Weights of a small mixture-of-experts language model, trained from scratch on English Wikipedia.
Size: 8 layers, vocabulary 50257.
Experts: 80 experts in each of 7 layers, 64 SwiGLU neurons an expert, 2 picks a token, a softmax router, a shared expert of 192 neurons.
Training: a variant of Muon for the experts, 557M tokens.
Below are experts of layer 2 (counted from 0) of a mixture-of-experts language model. Rows are named router (the router's row for the expert), down (a neuron's output weights, with its number) and show model dimensions 256-383. Each number is 500 + 50 x the weight over its row's rms, rounded and kept within 0 to 999. Numbers have three digits each.
Before each expert's rows: a language model's description of what the expert responds to. This comes from a sample of Wikipedia text that the model never trained on.

# expert 61
Temporal prepositions. Time prepositions opening a clause or phrase, such as during, before, until, after, throughout, around, and since.
router:532575431489578550534438438490568423535461520469462449525428494524447572514560466549425542495486471499577430551456511545606559569520404512498519486496457500521553449458431498457521504476470488559460533597515426486534403480409518577564458436441585588479564499505564485449411527437479492530464504442538573517510495533561454527543486538491549432534480488573588540541474542479539552461487
down0:467557564447465603559504494552514440494484473584524447566577472452502579480551568532472617461596563599530546543449511564532586523487414442579475487512532472505534458475406476536441545489610581504559540489447432519581526440547526530522444490570412614528525499456510536490463464566435569533530472528569449476517466681612478489509452531523485493468511524609581510475550518518475489548471
down1:471459442469502561463490621486521441523564553485511534452477516507584535452399436498475553558484586491538497420488423393561506488541483479549487488506507515482371484481596426471507544550474460512493575518570452463523614486480487471429553588396487416473446539540541440536597547504419495565529535561496490522497491460571521472514477530570544454435650572437591488500528453457527425511538
down2:439503448529524501442440513417514416548453529453437529529539548532527466561505497504522521495505484489481492497584555477452492595478496528588589498420491497528444447489454492506592540452504453507397528398483522473489509515611381459425517486512447484523541539526444392586480579473554545400488438593488419487529451606477500562491416444422429506463440445481475576549468446510531439509513
down3:444543523566410512513441539505534474568575529556397457526526508473492451378500539562491475466480467557523518455502508510490549533515548449464473597559466522546448455559514528419533535529448454530428600486553465477488459567484482489491444489439497513486465457379534440529394472488472475541362527468408353514350521394453481392552366545498480477495521497538439554466546481455466526532554
down4:441570493479552592585537515549439425428475589521396477589550477425455461602548455551442465493523481495569507521477431477513528536582572511579561484484490510476524528483457522436501516569499389529446542465530449533501534509524509477566488440467483550398480498537587507529527520430464531552463576572548504553540560530507511477472506514462467538467479446506545486463590494517523444464468
down5:540462595474498452548506399554507615467503512561534563527520489599506531501443508535498496465471468540515507503534538427449485536453550519446552564524485578495385445397541476503535486464526445459538563517567426445434559522474461600490468529452448493546596509562466470467530550504493455484373534511503501536465452527429470561438602490446486521591402523456500455536507492508465474560505
down6:474526465523513592490496536462560493580499459478473538538486510476398522559623510432524512517450500452541462571541456443577494476435581486576529563523557617505521556501529475530545492516531490527474519477445477447445445455530513477521569479480552472454542412510497489583542548489561573528504538457562594514550525478522432534490477524344552507516502541452525574440531505433458570596366
down7:451469500417492460463393430458543503455431438517555531443543550414494573465532529555544549519394548500521530485503551505421429470511503406462445457516455401537495449589506477456485492450506525507544493592441555490546447412589513496408494527506538528536443576532507499451487473534525526439493494514509513484498521577595491503509412500560448514573408464454530473477491488545526415486542
down8:500514608482476479574494594490461573523521460526488531495442532551485439448534463486455497438511532483443455472514503464475522378566524569457503459469582555552456568587533530472444499479460507494525559493516475437478595557548479506464513528491545385503462504507493468532493568449431504501516582476502460474485585519480457552544459481399643460468550386519460510481498421436539509497511
down9:531445485486566593604398572572483527487479535490421509482571565507574523436452561479492480517503525512464478574453575586489585418533469456550436457436423508521576518537514457555599434480604517509451507498424537490504413477540428523478484466540530426499501467569458474511495483563549492405442450529517535372517440580418572426459483555511536498598448527545488424466479531437574583490522
down10:528591514499460493455495610476547446491422519454518630518466448549504504585475531518600504449523457546470479518527458352586461533490407515418590446478542533459404500443532468478505492478496486446561542480467454499436462486461550573561506565499496556436532470470513567524468595438499508524443520443453537471523495444444513461452501502505441537539513517406571473518513575470475492526478
down11:508474529523423536496485504466423525532540445471450522413502518595501507463502505527450448517472550463503467446463486612503408527608475528498495547437568512534515493508494521453537549502511483575492484514483493582491495517608448484481485508465473564482511514520508521519478449523510576471456488496443549545522467523576467587494465601485506472527531575516478527584550480489481557485487
down12:534572546469466483487501418450479472604507501503484532433481450530550496502513526497481539468518518577501478479618426495456580534507499491490562503495486484539346515451534542504518509501551524482441572437488533513425522473552546513526473610455453520510397419501588538481449526491475414527432512501494523548550481548555483470518411405419524509528542508515408454458602491445512526528564
down13:449541442506497411483495433479494630431608438447619441501541520543576437464408481424485555506523366532384563423609540598378402415503532543539486557456374554543457500523475539563422526467451520474454458564506476411473541577495435503427506534430546469609486537463464520517524461532559484482521485457455518439511468480513524512382521460476453527462497496522554514474497502480520482429540
down14:434514475547519417491485542448487459481477473548433495482460514512477534502561426448433434559493565478440470527616507593468537513489482522547425386523404547550489420418472436496570486384487506401509489514468506460522565446466538474441500534517492571376498499548513511475479429550539511427566510554435460387511412448491498503465483490518467537483504452472572383538572448582557403472455
down15:477472581392484551489463404514482476591436515521453574498582633543595563503518477437445478526478508543516531562497508432524500462454460567476459446454444497482487539468496492593495406535447538529470423418479536601514425455499537460450509440531464551509437463564493533465470528452477564455430452419514398484496504516521492499500599551523488559467528551517487573478598559479466442596445
down16:543460510514562478540507447460449470381474475350513493510491538509460572479470397349469469512601532550509503524501477456588477479516470504436397423482606514518519497482534411529516384464528482432560497506540466478466536545425473454420438538480485514525524487529472519521499499451504509524452527494388590502523471629524508473476601483425498524659522462482521511495458482499525490477440
down17:563460533458502509580500583496416474568549550562458581550585461478363472540554497500444491509479479530574546561414507461498522528530483634509518445496565510602616560442490471407492496419548498568447499498510590542514621485576470549578597440584546496443466526480508569485494469533566519585523505503538500462500460537564480465474509451483480444509381531524531538525490573580560469572505
down18:448529472481559549494484452566529473499488454586441510560560468486499480485561583604444435527430490472499488585505525518588492546519493491421530456486447565505457435481413454437525529524472545485422499398506471541496426546464449512576482513570477485456477402484528545481497418520578506392484510474514601477461515526477560481554477476493462412499410515468508504526508512512557552448473
down19:393413469479502426633457459385449595552593456427496509461511538560563512430510541512419488591455548517418566424525533434481495445500507528434520514490495564547501572517486463534499451464563533428519496583485500537597430437422512493546519582525513603455515494449522523465534463441443508461570397502452538460498539437479586553434485496514542491525496544472527446516443432496514495397502
down20:526555591524526481502498551609501501462496448542476498594473456400390510472555539530518422576490490540576469511515526545560468435468410450533565421453577526568434451501528437418490596591565452518480395483593451505584486477484506526377399522465616518456574425463555567477539460531487422514536568513464538478581481496477528526481381486519394543491455514392565446508531553498578555501482
down21:505515458442505574498492498602456523452435532517536471562450537396498470605496495469520448364436519508447439524494505477489469411550539465477478567392452521460526508524501474500538505449466437505448574492508467509522497475516463475480493485505523536518590552476491531543585534416524473505457419393555521413389502590430513423526497527504497517461567480491545470489577527487574463555506
down22:455489487492581418507483493398537477503460494397498493401409455525523467546529537466496491502513546501448496444466497453451456594471529491433559551443500562484529481464504499583467477411448588456611444452470595458442494434391441532417545507548430482535554491431477555549526544529491488495418421530453501504528566511480564447458527483425564468495489497456514544402557524495565458406409
down23:434462527437494441611450494488484492451434454428501385541503488473499462533592524431490514498551457581509610556397537625623573502483471498539514476511480466452602497426487532586469512480425457465502505509467531505513512554420551546515505469444539531538519542506536432551402571496553463457496534527608561534442438551531517517444494481500464533617505451461449543572554574538557616529607
down24:457422526451520565581495467433532495436479526418560497448538541551491400469556560452502430513525438447505447515541469570477473555536556606565467506489552449480592502530467460509509562552592423522460452549450484571561470417513437451473454494561572478453515513504586475525514479504461498470571571526556575489508644483421478511477440378437438550525476445523536531573463503512469532518431
down25:523454441531564497463433540536553492514495593566581513483469424409391471572542560590476500450471527578479472552423473408494486509488514508575516481402615491506541565469498440522475463533549470472578486515519559558538426472486521545636494501561555480553532441485479510463487493504453502430402559494592522489458446522494566584501510356442490535484512510491603407574469547493568478550512
down26:494420521502512453521577543465400482520526514542610508495558530623628469558512522440525482418554493541524549466647406567444552557462558562501485505574472469447538590550530485520547522542568517568436522581437525530535544569479514497409575465562544447493390503442485557461522536524466439514499534490485456559486487542492482546448523443554573468542470483517511499490495509422474416460517
down27:527535434487570480425549460410444499475518467591479516531506484502459504512587614423507421482541503470439504540524391549574572465439478539504499534512477503470523503515484625539523433437395539568466464492463547473510590506422540412476474436479532479483443474473556433491442524472369405435489428513461497458527595527513592391560437570512562490443506440559405503479500519494458477515492
down28:482476452475539531535445497508515445491553543413534505451435520459446489556530424548513488586414518543529526536465490437524464468544404532524502456479532539544554551446592457460542483553503539415404499506535408499537433438458429560556582460486483463493411495539484470479495481487540481494506592410575497463600583394520495537418552547476479524487460501507522437501475451405625515482418
down29:474415487454513441428501583505474568480438586406484534436594509454463402410555508551443527520481449482448461523547484495435467544422551465563494470543545510497596524470498550509476487522517573507508445533385587504472480507453458408450450496493491549534497513524458519474501510479451480457552485448475504571473494450558512480532447410443541588479562573494454466496476532619510480462500
down30:523512413480513453461495493548474424499528499517414470507458484509461469502549513620462458532489517474498384545543601454503447452621470450523543472556373524471545468542563536466488508526460521492499579589489608519433461494480440522513477560493573490474540490591444482508515521464497518458546487543511505649537546511494566488621430524378552472497568450444539498576623616493422510520579
down31:394497528561569411561497538450408482525479533552474480462541515470544525499508489541527484490544567431493555480484499462477607471480449527609524488459591487535393545504538531575437537505590490476490440494588484455523517457474508515599467498510515570552522515477487459517451516498424558452543469574456507535492534505496478496510524489505528485500601596587597558495535606547504496506508
down32:553577505513550534508530488508517489514546514448486502516405494455531418543456490484440490538511534452503431453468568523490480536449506490512594504492590480512569529536450497495582555576483536536483485562503491470519511495537524523451442512476470481555437522490552528544612498556504453614420541547459425428453471494457583548625485422609461441494459516554516586453532484477459606553463
down33:559503503550414473509499546538457445532516471500521530519481555531488465460499442561525487493486430545582472490445500494547510471524469575459580515499400528456534530476486506556477536451576439470522565504438545519519564512648435510502593448451490481393514598538379540502418402388455512472491526574523546509580490510447521470554521541448575483588519521524379391526592489548426586549483
down34:497488548529551604506592508420463555581492544439483480400499449451471505433479564487573481492539477533524454529493518427556486545447542533596481443414477433552498535498443464485486497498534567543456389533504502512558455552487518556424444446596420536471468494388507426573508408553477423547567555545515521584525495443471473440420438463467490532535494533499465378520456508446567493457524
down35:586566549422535534505460499504432492408500508479524433559504488474582535455576462520450468558547479520537518498475503464515543514418499396483445560551504389457481526586467496487486478492523489380459561477411430492513477507441457531398441494478540516482471558409459468521427426460546525394475568555571481447501523526457514505539409485521473545545427508561546463610547449467484524457524
down36:563438512441469448503556541603559477485463611577466496414447457546536497399444518553554432535564502450531487504478494539598437525544534538403437508520493437509402424514524512504470515417504543552516475559526487555495517450497401393503460557454465491479456487539545415472552698475564421529581462378465488490462493417400491491532538508490465465458558565511487504515444587452402541578451
down37:503497469518457464513440544604636427558422555482492420491485459456565430569477511510491525496522534526537518497513405355453532466567472571441602455545537490600517385520453405450510585536452461460402543393488486575478499448635508461577537501439508495490525424455510483499567508507570516525436506541483568490481489551389513484502503508447439506409526552482565373444483480499527546528531
down38:483450469539548524547501520655582525464481487547506506459492448460498489539440504513410482488457460566515442434482506592465480491530477512579484431490571428500448567509591453553600528490465484492511515566449454516585423496563482500576451466447495510436371460539556492515479533467519482549538492456631524472581497501504488539470615453483463491530580419519575496478503440456427544539527
down39:404517569467576540553455447476478385517456561615473552539468442543591526562559459410518573564471479469543610447481520449515489493507573472633558451606460439506440423516554414485420429559497481584507567518466405524424507506566513490459599501484535514573607551502546515455535431559460485511503499490497456581571524471487506476491546558516514529415475451550521568411469554526580441482462
down40:482436585507458548572494472528535478499482465541448460545445537536484405489523483548475494542549510444393519476503538453481523475554431464450410548501478471470529430539475510503500470514543481436501493463524681449536501451390448547522549446539444589470470521530513519571594522465502416505416500550472507493531456530517526486542525489432564464561549423515443476493557523488456560526671
down41:479549489487503538481505534509430431559539426511438559482504519548544528491522457462608562445521435512462477527519615472478503471447461487475572493528468558489489537456545511496520504493469486481477544602548534545511471515487461443558434418537516528466482518446503436545502516470504569543595511527496486490503426457468509485435385444439451449501449484484533474492451400543578496548544
down42:475565468565449489578511551500426497531523491410555614497452457477447556508524397441537552570455509524511531588439519476610539515569474515501594520498619548497489535468532546579532494471496557514431426469409496447530456563542493533488563421474502510455450496503523555579495682536590518594519558441497529534561416429449549511537495437499479456501532515487524497484475452429492582530404
down43:490468579546500589406473542439485573429480562497440480419474520621492487426463521510507506477519477472567447497576503462486484478542535600526516502411425418601473403521537455428466488453506528590488524485473459552502543499397461468512460459523495488539512441475459424484597507598511451511573524481505443585496482512498457489550519422502459531455371534547486414475533435508583479496538
down44:483528415427428536483494548410524538532556426486527482531502470396550519415571485482560421610440480535523578500455408574474428469534593418456469537604547590513476513523545485481572537447496507542509545517493497435459513468505510546460593475460613427450591482556482489463419514553411563517413569590446556478460478563541510540557530599504451414477482495452527500501469507464579573485429
down45:535545571513477495464527484427565433365493485580499493527499411601535366559454450530463464465510462461512464510525494514540462618604406573527493455487455444465489541600534490542461532503590478614591460510524506597553580511519468522449489563516514498627479443542557429453436497502527379494475533524489460506525473489489523472458453578437441480566483522537522504595529479514473469502621
down46:459563505535453481432465498535530474589548564539521575540526529426494537527406472549537543478479524546472533464603544634481435458494491491525520449558501453516424516527490495475478534447618515478489556455472478532516533580549521531489507473418553538509519523421398454538493482589453610552492505476506518510516454422525568455612574419408530511495536490493596547651385421516496499426501
down47:578491512507457504424530502517470462524489470505366459443581561523502458463448408538520565489421532446522509495499474483476445499578416475469430505547491501576459475503511525648460563453496436554553476463470554565483444391533485484469484586496480502558509448468493576464476473449472546588546383535616470565521469500469442433559482550439491601428450533461506476407524496575505469475385
down48:433488544518424496503510473609484527444466606574588541499536527455504499603572526579453490552527557522430565476497527493604632486405564477577465480502451502498518468477501426487529488589524492386450517428512544482521468478472509547510509539489523486530469357489502461495513566550425549530464519488479484442555452577500468541415503489501558525543499438507519504560491501515519499539499
down49:497432557503545545464493538463489545433555506541515516414489516445522494425601473484570570553437463480369504491555479523459434449534460562566417561561562489476472446560413489412474533444486475473526558540504553490527534497533437492469526480549504455513455570581532478468504471508556580558629518519505591464559528449482543578450464502593489514401555459428503395504522476438482468511520
down50:508527518504503569430462512468427482501489521541590525444535577485422441483485607428430593413553556569423458406535410492399469475429503551461500580476491524484501546466479558449583457524542509486509476406485540537486471522529406521518505473490488541542473429485497515491416417419525431464422564615453432440512515482467538501503465424514492541618525496459451539544451567626526530440538